config = dict(
    balance_bias=False,
    seq_len=512,
    dataset='wikipedia_en',
)
Below are experts of layer 2 (counted from 0) of a mixture-of-experts language model. Rows are named router (the router's row for the expert), gate (a neuron's input weights, with its number), up (a neuron's input weights, with its number) and show model dimensions 0-191. Each number is 128 + 32 x the weight over its row's rms, rounded and kept within 0 to 255.
Before each expert's rows: "comes after" lists some tokens at least twice as common just before its tokens as in all text; "mostly gets" lists some tokens that are sent to it at least half of the time. This comes from a sample of Wikipedia text that the model never trained on. Tokens count by the router's weight.

# expert 11
comes after: "6", "1", "3", "0", "2", "4"
mostly gets: "–", " /", " =\n\n", "l", "le", "born"
router [163 132 152 139 154 141 117 140 132  69 127 158 176 111  76 141 108 201  71 174 210 175 129 148 133  87 119 118 109 121 119  77 151 166 106 141 128 131 125 119 138 107 151 121 166 143 162 101 137 161 123  63 105 101 114 165 158  95 110 119 132  46 168 134 112  86 123 111 114 160 133 116  88 111 155  61 102 204 168  82 115 134 133 124  74 136 126 112 104  98 150 125 176 153 113  90 107 145 178 126  89  92 121 162 156  87  86  84 135 173 143  97 131 137 192 123 110 107 153 113  80  63 115 117  84 160 146  98 118 123 170 166  94  93 164 115 109 166  70 152  74 114 140 161 136 163 221 100 142 157 103  96 135 116 134  88 133  92  98  94 149  72  71 135 159 137 128 152 206 167 147 145 108  91  88 158 181 124 104 165 155  88 160 109 134 155 106 140 121 154 120 138]
gate0 [109 139 168 178 108 213 132  94 137 113 125  95 170 126 122 136 152 124 112 162 182  96 140 128  79  82 114 106 155 131 144 141 140 120 125 118  99 163 111 131 166 105  90 111 146 133  63 119 101 146 136 113 124 175 121 108  55 185 140 144  97 117  96  94  59 134 126  85 152 194 124 164 128 122 110 130 103 140 134 132 128 134 118  85 140  84 151 137 111 144 103 159 121 120 134 129 116 143 183 173 138 141 107 157 145 144 121 140 125 143 121 175  63 120 151  60 186 151 174 212  87  94  88 131 141 167 144 105 139 128 126 125 197 149 117 150 123  95 117  74 153 138 132  98 134 187 105 186 145  93  85 119 168 148  86 161 102 142 130 157 107 137 115 113 158 104 178  38 176 116  95 136 113 115 137 139 168 104  78 111  76 159 104  94 116 144 121 255 134  66  93 137]
up0 [187 105 174  74 104  89 127 159 117 117 149 112 144 136  98 145 138 132 188 131 130 139  96 143 174 139 172 100  85 180  95 146 150 139 136 107 142  84 170 150 139 195  92 125 149 135 189 186 198 111  81 122 139 149  65 137 124 114  83 147 171  91 141 146 166 143  96 181  86 102  94 152 146  70 100 143 163 102 146 108 129 142 126 128 139 131 124  99 143 141 171 172 180 151 146 113 182  91 145  56 148 101 159 138 165 157 101 123 103 135  95 113  98 139 134 126 144  96  86  91 134 134 149 151  95 116 115 114 140 161 124 137 103 145 132  93 146 134 145 202 181 152 106 167 113 118 157  99  83 149 122 112  81 157 150 153 173 130 147  59 177 152 198 126 161 146 138 191  86 176 124  62 168 161 136  66  98 129 157  38 137 114 173 157 130 158  96  86 156 125 124 144]
gate1 [119 134 114 136 120  97 136 166 131 163 160 146 170  93 111 156 174 140 160 134 143  91 103 128 129  95 130 180  75  81 202 101 169 104 137 143 169 124  71 124 135 141 193  81  79 127  88 159 179 106 152 120 113 105 148  90 191  77 160 137 105 172 138 156  82  93 105 117  86  84 109 102  46 177 169 122  82  95  95  98 134 167  58 156 126  96 155 162  99 134 139  84 121 157 114 127  87  66 106  75 103 123 144 143 173 140 144 104 176  91 159 161 150  62 134 104  69 159 114 185 107 146  96  71 140 151 186 123 170 149  72 145 109 106 149 111 152 109 133 149 108 143 114 164 136 119 117 146 174 106 142 169 152 134 120 120 121  91 146 150 106 131 162 123 107 116 111 141 161 148  87 147 134 135 113 102 157 153  63 109 135 113 165 140 147 193  91 111  61 168  99  67]
up1 [184 117 152 127 174 139 150 109 140 129  89 140 132  66 157 161 175 178 117 137 112  94  92 150  48  95 155 153 126  94 147 146 130 155  99  75 131 142  87 111 119 130 168  92 142 138 114 100 104 148 141 109 147 111  96 144 162 135 111 180 106 130 182 199 121 111 135  84 109 128  99 105 114 158 185 178  81 133 110  95 107 105  95 185 133  90 141 134 142 111 109 102  93 125 185  82 107  93 129  98 113  99 163 173 179 117 106  89 119 121  85  83 160  90 165  71 119 187 139 194 100  84 125 130 147 135 151  58 178 189 141 118 127 158 220 156 111 171  97 113 149  98 131 153  95 134 109 130 176 124 136 106 166 127 160 200  92 107 157  98 130 150  98 150 161  90 139 154 117 204 142 157 122 117 110  93 143 154  84 116 146  83 145 105 143 155 185 100  76 155  93 142]

# expert 3
comes after: " the", ".", " a", " an", " The", " his"
mostly gets: "c", " new", " An", " many", " large", " small"
router [109 118 132 102 180 121 176 123 103 140  93  61 170  94 125 106 133 121  80 131 126 125 146 135 101 108 118 176 171  98 146 118 110  82 143 170 118 162 209 147 160 180 128  64 146 139 143 154 189 160  75  83  94  91 173 117 180 115 178  65 122 138  64  94 152 141 120  98 147  99 143 158 156 121  93 119 125 145 147 144 201  88 162  98 128 171 131  93 136 113 148 123  87 121 161 154 116 118 102 147 139 172 126 138 151  99 128 162 143 125 192 179 111 144 145 112 125 126 162  66 166 105 141 160 155  65 138 127 151 143 124 144  95  96 143  78 102 117 142  91 115 155 155  86  83 120 101 125 140 101 105 141  75 111 193  44 183 119 124 111 151 165  62 115 117  98 104 139 110 141 150 107 129 112 134 100 128 186 101  71  91 210 111 117  80  85 170  72 135 104 135 116]
gate0 [143 178 144  82  90 128 121 128  82 167 116 122 201  91 108 171 116  89 104 199 116 105 173 156 119 150 121 106 160 182 147 135  68  87 114 104 126 123 135  93 124 178  94 161 135 139 145 132 136 166 127 197 110 105 106 120 137  58 114  71 109  84 150 131 101 165 119  69 131 115 161 146 141 141 170 152 125 159 121 136 104  83 161 131 154 127  75  93 150 114  76  91 110 146  73 137 171  93 132 145 177 134 172 181 139 151 147 147 115  92 128 121 128 212 134 100 156  93 105 147 198 169 157 184 104 142 171 157 104 152 122 132 108 133 156  58 171 200 169 178 198 141  93 130 150 120 118 148 132 153 150  89  81 100 150 139 109 124 134 106 177  89 104 128 104 173 144 172 162 144 152 146 169 166 162 169 164 124 116 139 128  80 124 103 143 183 153 136 140 159 155  78]
up0 [175 154 133  56 137 125  79 187  86 169 117 117 124 162  67 152 113 126 153 135 196 185 141  79 141 149 114 150 179 120  84 119 120 127 172  98 110  86  88 116 138  74 117  76 193 140 188 182 153 154 105 142 115 101  84 165 120 156 135 119 125 136  97 128 119 120 140 182  52  97 119 127  91 162 137 136 134 194 102  86 129 123 122 117 181 197 135  94  97 130 123 145 143 137 150 160 110 159  62 126  94  91 121 135 144 168 183 131 102 139 112 124 138 156 120 122 144  89 153  86 179 144 159 201 118  92 142 133 163 141 148  53  84 115 144 156 105  78 165 124 152  94 123  71 129 113 101 126  81 145  95 150 119 141  82 120 101 140 144 132 112 115  79 102 162 104  88  63 185 127 140 122 113 131 148 154 185  98  71 163  73 183 128 159 127 127 123 117 126 176 136 122]
gate1 [117  74 160 139 132 150  95 153 107 151  85 181 110 154 104 129 128 105 108 142 111 173 118 181 168  69 108 108  80 100 157 146  86 124 155 100 162 132 180 172 157 112 151 131 145 139 146 121 147 132 133 109 137 140  89 177 120 151 122 135  67  99 158 102 136  56  98  71  97 123 159 107 138  99 127 103 161 109 170  89  73 153 164 100 100 131 129 184 118  63 107 126 114  73 143  93 123 120  77 125 160 136 155 124 140 154 120 118 180  89 116 147 110 131 126  79 117  80 125 102 175 167 119 128 139 104 131 158 149 110 167  55 181 129 191 167 136 163 129 121 146 140 119 140 120  70  75  91  85  74  57 131 148 126  53 114 137 202  61 181 119 110 141  95 147 163  94 141 105 136 117  35 139  77 126 168 125 135  83 117 150 149  97  92  87 128 163 123 177 166 128 135]
up1 [124 154  99 120 107 199 184 110 116  95 187 129 139  84 153 113 140 108 100 123 169  64 150 121 100 148 111 142 181 179  92 111 161 119 142  86  43 142  60 116 121 105 146 153  60  99  97 162 109  76 150 144 130 131 124  78  96 151 155 104 160 165 141 150 143 154 140 166 119  82 124 202 147 151 136 152  95  86  87 123 167 146  91 143 130 124 172 115 130 118 197 136 147 183  75 170 190 141 120 147  71 132 129 135  91  78 159  84  79 154  95 118 175 105 125 105 107 195 124 177  88 133 118  99 131 121 155 126 103 149 114 211  99 117  96 127 114  62 136 118 115 134 117 105 121 180 151 106 178 162 187 102 131 115 149 126 134  82 122  93 122 138 153 132 139 143 141 171 147  84 122 125 151 183  84 104 138  81 160 169 131  78 187  95 151 126 147 163 118 104 146 125]

# expert 10
comes after: " |", "\n", "202", "201", " United", " this"
mostly gets: " after", "30", " April", " March", " December", " Kingdom"
router [190 125 151 151 131 116  64 124  90 124  88 109 140 146 150 188 130  60 181 110 139 105  65 125 182 161 147  82 126  80  73  68 148  98 157 146 159 102 120 143 162  87 192 158 139 130 163 143 154 132  95 186 133 142 141  93  94 134 172 116 129 149 167 123 137 160 162 149 113 163 142 128 149 154 152 106 172 113 130 119 114  58 165 160  90  72 127 116 108 140 146 128 119 141 141  74 155 172 115 204 164  95  57 122 143 157 134  76 157 191  79 115 110 168 112 125 173 168  96  98 131 152 141  58 113 105 117 150 139 141 144 134  98 124  89 124 138  47 162 225 145 144 139  70 171 186  97 130 132 129 158 107 110 164 176 103 154 123 136  60  94 141 125 155 114 138 152 157 137 139 154 115 145 128 110 165 159 120 116 176 128 133  72  98 148 159 104 128 145 146 129 141]
gate0 [175 198 123 130 118 170 112 169 135 107 143 170  97 143 144 135 177 150 136 123 146 127 111 131 120 119 131 179 129  75 103  85 186 174 110 111 132 122  58  98 143 110 136  70 123 161 122  71 104 152 171 151 151 169 103 157 136 114 154 122 174 132 170 109 120 157  81  53 160  70 100  86 113  60  96  98  90 118 137 122  86 117 160 107 162 137 140 199 161 134 114 101 149  78 194  98 119 134 173  88  90 135  61 190 133 106  87 141  84  97 143 135 137 104 134 115 119  96 117  88 122 101 174 149  97 212 160 121 179 133  96 143  71 126 138 157  98 192 178 127 134 118  76  94 123 113 140 151 112 131  92 159 132  83 134 155 158 129 125 174 158 142 158 115  88  76  87 148 150 103 127 174 142  91 122 116 128 117 136  96  55 140 128  86 149 141 106  73  83 151 109 152]
up0 [132 141 174 106 138  92 141 104 120 150 144 120 188 133 145 102 130  41 116 134 155 104 171 199 128 139 134 126 149 117 153  85 133 168 144 137  85 111 100 126 127 154 111 101 117 113 143 107 127 143  81 105 166 172 171 167  99 163 108 178 119 111 152 156  88 154 155 103 139 126 146  73 121 182 111 151 186 128 115 138 117 141 184 177 131  92 140  70 149  87 115 114 146 130 159 146 142 125 103 139 135 116  75 181 121 103 135 128  80  78 164 139 120 125 126 129 186 146 104 147 148 166 120 108 122 108 122 156 162  81  82 127 146 140  93 141 135 207 113 118  80 176  83 113 100  54 116 165 126 200 124 185 117 110  66  82  67 102  67 149 167 125  82 127 130 161  75 167 177  95 144 181 110  88 116 121 105 159 103 131 178 122 159 199 141  57  67 147 136 118  87 113]
gate1 [156 122 143  99 163  98 132 156 126  91 162  91 122 157  91 132  90 119 186 127 145 162 137 100  87 183  95  86  74 136 116  85  99 125 145 198 120 114 180 134 113 122 143 155 141 110 143 123 123 106 126 175 108  54 106 116 152 105 171  67 142 135 118 121 119 128 122  53 168 142  87 116 135 200 157 161 105 134 123 144 191 137 183  84 159 116 100 156 102 134 143 128 134 117 172 145 127 115 102 138  80  72 203 107 136 127  80 157 145 121 147 137 187 143 120 130 113 128 172 138  80 104  88 121 160 200 117  85 150 150 122  77 116 112 140 116 155  96  64 133 189 104 191  81  89 120 142 156 120 161 118 121 200 133  71 142 109  77 157 134 164 168 147  86 118 120 120  73 144  88 129 191 160 115  82 116 133 135 128 101  71 162 130 135  98 105 166 126 110  84 139  53]
up1 [178 141 150  92 134 142 156 127 149 133 157 135 142 183 158 118  84  95 130 125 111 108 161 102 151 114 126 153 131 151 156  61 100 128 164 160  89 111 171  96 159 110 206 144 113 151 146 109  70 121  99 161  85 100 133 128 109 117 109  98 183 136 115  77  89 126 135 123 130 151  69 128 131 156 128 133 127 192 125 144 184 126 150 123 111 193 113 127 121 144  99 132 135 146  65 118 144 172 136 123  78 123 138  30 120 119  69 147 110 136 139 138 143 154 107 124  88 133  79 171 137 116  81 170 158 139 122 101 116 141 146 138  78  89  93 124 177  85  82 142 109 179 198 106 118 149  90 128 111 137 214 164  75 188  42  90 111 167 107 121 165 126 206 106 163 110 150  98 161 217 122 118 171 135 120 134 115  65 114 163 116 131 151 129 136 146  98  87 108  77 132 123]